Below are experts of layer 4 (counted from 0) of a mixture-of-experts language model. Rows are named router (the router's row for the expert), down (a neuron's output weights, with its number) and show model dimensions 0-63. Each number is 500 + 25 x the weight over its row's rms, rounded and kept within 0 to 999. Numbers have three digits each.
Before each expert's rows: a language model's description of what the expert responds to. This comes from a sample of Wikipedia text that the model never trained on.

# expert 4
What it handles: Vowel pieces, sentence ends. Single vowel pieces inside names (a, o, i, ia, on, as in Congo, Argentina, period) and sentence-ending periods, colons and semicolons.
router:495482470486460458507517539484495493525521496516482552494536491464521503494518464517528523516481520484512499477444468532516481526524470495517496447515478525505454492510451482504520459502508498
down0:517509494519508488488492500503467503478548496528530489480479505502489492528526498473500524518450494486491517450520485508489495487527496518559502454480530492507514516516482520494482463508486492
down1:504471458515524499495538492471476458514487567481528526478498494510503528508453495479468489508551501473559499545473494494482480513526502506470484502447491484523483514493532501538454480507519495
down2:542534490514506510495483489446519494477527475471521533498478524520521491456479483505497481506478517490536521512507486514525538466503494487447460534514491536509543520514511480472497497491500525
down3:490509474498483514515482510534536464517497521509479470528526518525481514488535461528521518510513463539502492492543495477490554484468511521509513532475503472477517497494503509486486448500482475
down4:579528490486507491500526494535476530502514498519467516538526482568511461513492506513496513486531501488493480509450515494479499507522505545499483466497505526508521486517524522500529464490521517
down5:470470565497471517554513500519510487508490522518501470514503502479506483490512500486515480514458496548490520477511508486462534487525498495543459524511504486511509485467543471484491495471550482
down6:525486503521531517494493484496497525468467519544543569471507450510453517485536526495485499535474506488535488500438483509501506533503492471482509483465517477489544527483503512540508520517512446
down7:542479465429513514491457513513476472516505482470502488472484561515477526494517500473452467514457558510484522517500483483527530497459482459482449537505543478521480505523503498499535476521504475
down8:483486516481480489476490511462541545532516525538511505514484498487481462484469438472451464484553489499492522490501469524467552507467508509510473524525516515494527512518513495504543515494489521
down9:472499489503480546498482510504531499460489491509478500493490565463467430515453489485500471529475510524509514504481502493524496473516505526474457508484540532470501547512515523523489497563500503
down10:467516508513557501472472498478491467550538492503516526474487566553452512504510481504515500455538558530515485510520515521486527527485525490472522499509479509516448468502454493553517493485463484
down11:535482470458463515510511523484502504504479481485514524479522481450466505516489492516497471500472531455522496543486507503500474494501437498493480488528497534489515500491506471530495493510507496
down12:478474509526499487475519503505543493506493471492516532532514516478493473530501486489488472493532516517540498513509511494450508514467478544476526476503483491504495483492524535527466492499549437
down13:515477491502489469470451509507534496465514537467527540502490557498472518519496489501524510490482497498487520478509498506486487502509469510457475537494490492513457499525518499533462440468501477
down14:474463518455562502520539509493475539511491506499465503497551505473487510506514501528544530500551547516543512433499488521492505448450491473481476494527477572491488483507509506511481524499485487

# expert 18
What it handles: Lowercase word starts. Spaced lowercase first pieces of words, like s in self, same, p, t, l, un, up, or, often after hyphens or articles.
router:503471496469536520488522524510531475497513486502473518509472481532482485535481516474488523477492516499482512497505452482484508491506479520525481510454508503518488523477545502525488524512466513
down0:482485495518466513478510522526514537529563502540452485547495496499528470572509487474517506529484510538510519506497527510500532494507490523524491509477513512469505531501476548494517494497471453
down1:523517506496520518482476493464493493510496537479467503500500535516475524520540509482513471508462519442498521497464472458476502529497490484534500481487490574515481518491508499486526491522486498
down2:480545470520545465496508522499440476514544499503439491457516506511520479524514499483504489485534541494515535517481463522496570484516501523481514509482518505515510518470517509484492487501503501
down3:538534511535515479480519515519513487504521516531496483465509514452501522465523523490479523472501520527507499532522478509502523501538507490483495468517536490529523487464565533522530485489475528
down4:511519497478520502476526517521491495487533468519504522465530502480449453477458501518531477535478504515485518485461500502475539506465468508501551496474461515499480492517524487499459490541503483
down5:472472523500469535509460523525526464488504489491487477511516535523489545476483482479448501493495493431476561546514525488497485500516534495502526529538458474510531528480523485559536479502511478
down6:473445488486468502533511471472494500484484538501482500512545520479500521491506486446514439509527499501487483511515516505511481490460461485506519495514522456483505534481482479505520520505524495
down7:465504512508530497502496509533518493455523489511477497488523518511512458496499483587517508470523490490520473466519472532509467497493493512484552492546526497462504484484487506496519513523477552
down8:524511469497489478472488460525465455548489512516492520441499514490494501480476495506473485524507524608469464530492500524455535489491525523501461506498509517485501500484487513515508441509417506
down9:485537480475460509497500470499490532480480522497523530528470513544504492504488513508513477548496481510498474519474476489494517492501513522463536531468459450519505519489477504473498513503509505
down10:484515475512507524502486492461514504475481469494507488488503501497502455492443538483494498497505500488530537472488462488517544530497522494493480528482493486476495473483543530555489492513476520
down11:514468516491493496491489554474520492512486556478473496496509520471494500504541494516494505486513528510510438496512482510484479484516512554523490457495462540517523538511459539461464511461508484
down12:509505502506502461485500536466518533541512483491454497460513484457539480437495541480521493505565515547525520476520479484517475512523475557519513474494535516467518515499486473510507472504493448
down13:541526523463504525465480527515482497488479515511469495503466474477475499527488501491464509468515476491535525518477537492446509501482489456522512525489480496492505518494478480538494482506460518
down14:512520493483494502508497504494496535503493517509474530492457512555491493460492491484516480538487507498430524528492476515522453531487477530460511533488555488504494473476485522458537461491503479

# expert 9
What it handles: Preposition in and name endings. The word in or after at the start of phrases, and name-ending y in Eddy and Daddy, plus n, st, ter pieces.
router:474518493525473530488497527491482455513470489459539473550516474477490495484489506502490473471521493510534524456524498478476460499486498453468528473494517509521482499480541501454539475538512518
down0:486499545492474539470489486546489489502453522487505482520533516497475475465460495529539462504487494517509464525463500496489479499479466491531544545530524481499491482551528549516473521482499479
down1:476502476506488515492512499490506474492457501467531500531439511480517508471486509494535496500517514512495502480475499449464476469515512513485521517499533540481544515557511485530467469520511483
down2:540542485474495512503551497504473504516499494517504548489544504533475483438499467485456503502499491501478485447464480486501483475498537510524495480512494489487484481505479502540467520501448496
down3:517526502521483516517479486502486490448497472473531524483508504499503493491488469543533492491518499510492499486454525448512503447467537504468509538492508490499487477525457508535515479504570533
down4:509494463473543465554540500498456506558499493481478477537513501486452524448522498512536497504484509526523496472471477543484532507519496528507523496511489504529455483469515510483487460501499529
down5:465464474497498511551518479516515500454434458517515502505485498484511483480523482461506520528498491496536528503503498477484534574470484483500501521531462514518471508524504486534498524513492437
down6:472529499550566486503496491538460517510489544496453519473499521504477499493495545515514546536520510498453518509537491497507511463500490516492486518463498475475505511450515442502512498502532463
down7:498481488504476509509499482457474533478490459478516517507492494526519524486536454451489526503479488471490503498543464500450492511445494517520515529485466524484518481533512517509469507549526456
down8:520526523506451473496495495520541512534498496502468545508495480518512522523550538566504543499489506521518510474509526493489525534516486533467502533528512483492471477532509514509468469513524528
down9:513501483506503523508495540547510493479500492501476513480503471468495475425500477507490517525477515516502516479475477490474516542490460499462493562477501434508526520468482496527492515512517521
down10:474455526549463543499494487539495489507502495493530487517532476472460484547528500495544492526488488495489481460551515498514459516474514501493508500494510456505528495481478496481484494515450512
down11:503519500504541487528491558524464513508497479479490492422510528437532529490495546522479536488487475542508515457520498497477505509507479507521478487475501527509502512478531509500473509542512519
down12:539516531546486482543484519501509487469534507507515512447512508555501492510523528451451505544484505509476482510489479523492521477517502478507495548536517528505454497502533460477479482487505480
down13:526509532543507524492509495497507465530489463457469523508537503547485500506497508510504503555464536479487473488511482492550448493482472524512491492550471453482464509495498535531530511502518427
down14:480469537552520512501541513508517510528503501485430524478499516526473517500510513524510470502485491505450480481533530485466533482508527523470464516478529504486501486482470465469517510460471523

# expert 16
What it handles: Capital word starts. Single capital letters or capital pieces beginning names and titles, like S in Secretary, M in Mavis, St, Ch, K.
router:500500515472495483493466507500486507534491486501482496472554532507453500482495531497482476476514461495502497539533508476547534561478456504485524472552510470535533500472523504492494491519505540
down0:515487470515529481507493534491470505517508480505490473488483493496470513484483503491501474456490512518460464535516506511502531487499512482478502500505554524438461505480478518543491463521473547
down1:533517483499467493473506495479495467485499471513484538461531506541453488441507475518450489524531499514508480532510516478488471507457513491537504498516470488507496475524522574502494515538481533
down2:468492483510519475466508515500511483486514479497545558463509549508448523465495473493500456518458531503537519454497494509498484524503475484505509486509488468505489489518512494488455499495537526
down3:489490471485475476519505558491499511532526533497448531491509482497479539525478499523494468495484506498494497493483530479563475482519524521474490505538531517491504477500541489526533523496459519
down4:465535506506503552473495451515458484513480538490521521515499493468493502515563479476469498511491490558496495470476534486478450487490513507519501543528518483511498509533524499515529518483559498
down5:508490519483532486488510496484518508486493500558518491454507479484486499507524548483496550488516502474516496508509485520517500543488477491477496515475532505455506474512546554487514463512498524
down6:504498484476517519536453480490511506494529481526503482465521461492521493481539544494491537466490505471504499510512511498513523545511471528491502528505542482489555488524517495503473500529506510
down7:538527495477493480487465519495481489533490533546519462502486506513518497559489467518505550506474500461489535515488469545480530517546523536468472516479465476498493500480503530507514500484481514
down8:500500531531516526517501482462478514476507495485501495497538496475489493493514518464476494503502500484526523492513470486498504515504503508445529483505445479533528536543472511513500464556566516
down9:500511482495493481463497494558514513478429507472507517546478503466527521538532480468474433524521486506505509486505509473522498500506468552532536495502492483491479541484543538529508477460493497
down10:506505503510521496486462556507483489516507522471519483493477496467504532502502460504568519495510477541489491527456466492498507517443481469557525517484529486488491513510457472518521470487514474
down11:470538511469527497481496500468511505501531488499544509498498495453491476489454468477481503495488501470491540495483475483504516512517479465472516514518507474508453473479512496474539501554495511
down12:533520518526469471504541535546470524512453500483518482477486536509526500491501487535508486494486523500492483489539515550508487476499479480498521506544525524469484545474475478505445518512490486
down13:464524496494511525518531470501521497492507496516512545527476513495494437491489520521510522512497521487459506467460497488472494486509580465467515566490510504524502524484520500462488474458524505
down14:456454490496476518430452548542546510479457491505484485514499497500497482538507526563509495506471496512490555495512519512501469462499517485460495470455463482474536472501477486495512506499496521

# expert 6
What it handles: Plural endings and commas. Word-final pieces such as s, es, en, ess, ge, ck, as in Hobbits, Pikes, specimen, George, plus commas and some table bars.
router:502512486504471496484474474471477573542508510474475485513499469482490526450477512525504515534477476519489509473512498477486490497504521469542499547472525482496476562446492485497515488492461498
down0:491545463501506511554495543540503467471534487521498527503531518504481530517516464520514498555468473508510515451471519533475525520543529512479501487494521525482463458501484491537497473481524511
down1:508497469524503516519444490506504474490519511482511529476513515527498500472519484493512533519453519522498502530514503485454529524510531534517521528500486505479515511496504523489529487550515462
down2:526501503508497495520459514484534541529480475477489500508535514499460531532508460492508554490554500509524535496480551478485500477518536499486534477469506475490512537502494545526491488481519499
down3:530519493487536517508534507496520492532562461450517550481544488521500500535499411509538531496457475499503480542478474507470488512544504511513465530504486489483491505489526519498516542484556496
down4:442542492481501479513472474486498496506476527472493509553565479529510523511521502474503524511508482496488493477506486511474504495520454546498470469532518504568480484449506526512519500508489549
down5:504486552471504501465482516501511545519500529519530513506470541504482469512482507513494465468460476460512516469491554485522513496504508479534527522505520447496471529492456531501509512503490455
down6:518503488484514513507505459509527508518500533501521532493515489524524480508492453488544520491514514506540462504493484494509508509520552543502510478433511493513554516506537486476485551509501513
down7:476515520505504505476471531469499521481527518521461470501480534545474520500495490497489509504516466513502455474509483541490516547545496494565530542466481460513473499539491493488473481524484510
down8:502474498468492462497538468515466478492490520490494500472528495443483484525556512517472471540443526504529432488501515519502484571514520488495460469486512531504463523520493501462464502490505470
down9:533480517487479490521506506484539518466508478510495514519492488462488514485512518491469517515462501495513487457512500483563454501513450475506485519496533512491513511488485484466512496531531499
down10:517472491503519504492530489491481500495529516540487540491522513446495512477501532536516511502528489450502522488490492513502509464527483526480548463479511512477529456488511482476523518480513528
down11:541488513494491503508549539553535492472485449497489482471489425474462504506491536478509511511498509481480468494499493500485517521534499463509553510489508520484479504514495467523481492557527459
down12:481516468535512508484492484563478552483508517498471523503539515504517491532462475458516502521525526517492466519533488511494518504483470499493550480465470480516476491494493477521487499554506471
down13:464526540515500488514527472538499493542483491503525540516533545514493492508556536491471524500540483520513500525516524487512512516492493496478471533521481535505494501418475488529494486478508453
down14:516472497503493501519485517475502515548489459469466501573494505468487460520520495510515484528538484497538514496450505483531473541491498529514518555492490472513491482510483517540530493476518494

# expert 12
What it handles: Table separators and dashes. Column bars inside data tables, semicolons in stat lists, dashes, and name-start pieces like Mar, Car, John, u in Nukan.
router:484478505503506473517502478535530487541520501541505491475472517546568497574508515489509475505537488505483533489481514508511535502499481496456537502491522521513534461476522486456511497503529543
down0:529527505461463534467478499505509513505512490509541457497490510461494484501495526498491528468490539529488481504521531484523488531501475476487477515523505472552468510501465448505536499518470518
down1:515474497465544485516498492477529502497523473486509477511516508498499471507494529446473512473497506489482522481494522471481497497502488486538510558510496483539499527491512504493473519525549557
down2:515501501504532492489503534506517508475478497502509492475510501506519484506509451551497516516536469480455564467501493454461510496461468469520534491487517485489530504439498496507503584522502493
down3:539463493523444477516532485499496503526531498524538502513513521534490528489534559538487504494492545448542495498461530476501468518490503506493508508547475476485495512506483499504450493503483497
down4:507486493530488510477525485474471479460524466446479543456516492503509479491505486494519511511482520506540471500531536504526500467484500496473489470472448518475495492467474527500521502501504509
down5:479507515459530511451526494465519516538529491478525530459478482504509496478500484520532517463504496526487484486486461488537456463497484514499535457503496484536500494490483519480512498534499485
down6:474449482458518516477507493460520506503518504510454515492483524479517488489499477434494444475516474529513535498536461523502470497477493472448502453470473494521526509508488493534515498508531498
down7:475470493506541497507466490518488522430520505524542521501529512506525489485461464494492517537470479523520502513483501476517466496466491509502502507496522545473456506547485469507506523488495459
down8:452508494514504510480536550539509457469485501496480482497495498529484470504499512495515517494534498455489510514512502509486526503480463514463497538509482479498501542468470469496501468545508508
down9:521514525471473491477519480504544510512488493483467507498489455509546491508459482488500504474477475480506451494523470494488487543542487469510482525512450486491486459492488477458537472539532561
down10:511489495547537455425500499520471453509516511468511525541495511536507514517513499514522475525510507542534514476494478490446496495457497497510458487466472507487497488506524560541510481488503515
down11:523491512503513504537509491470527448532539458490485505494514541518522483486520493494501461501503496507525485496534485492466488478520501488473554541494486473477497529518469538477487491475477487
down12:515489506503517503511517470520508489513506501513474550510509547478495474526484497508488480532523482545499502534548538529476440482494527482474472497484488512472527538502478529498522528502544462
down13:528502514494533541489472510484526509528531496520545476520532491535526523492515536492514532466501512494495471478500478498540477514514512472521492481523503520481464517503510496430535497526487472
down14:473529521493517488475499476478482506494513495509499506507522570525521516502507477478480514470478536495494486451519467492495515503498485479487459510483486529469491546476540518442472467518521470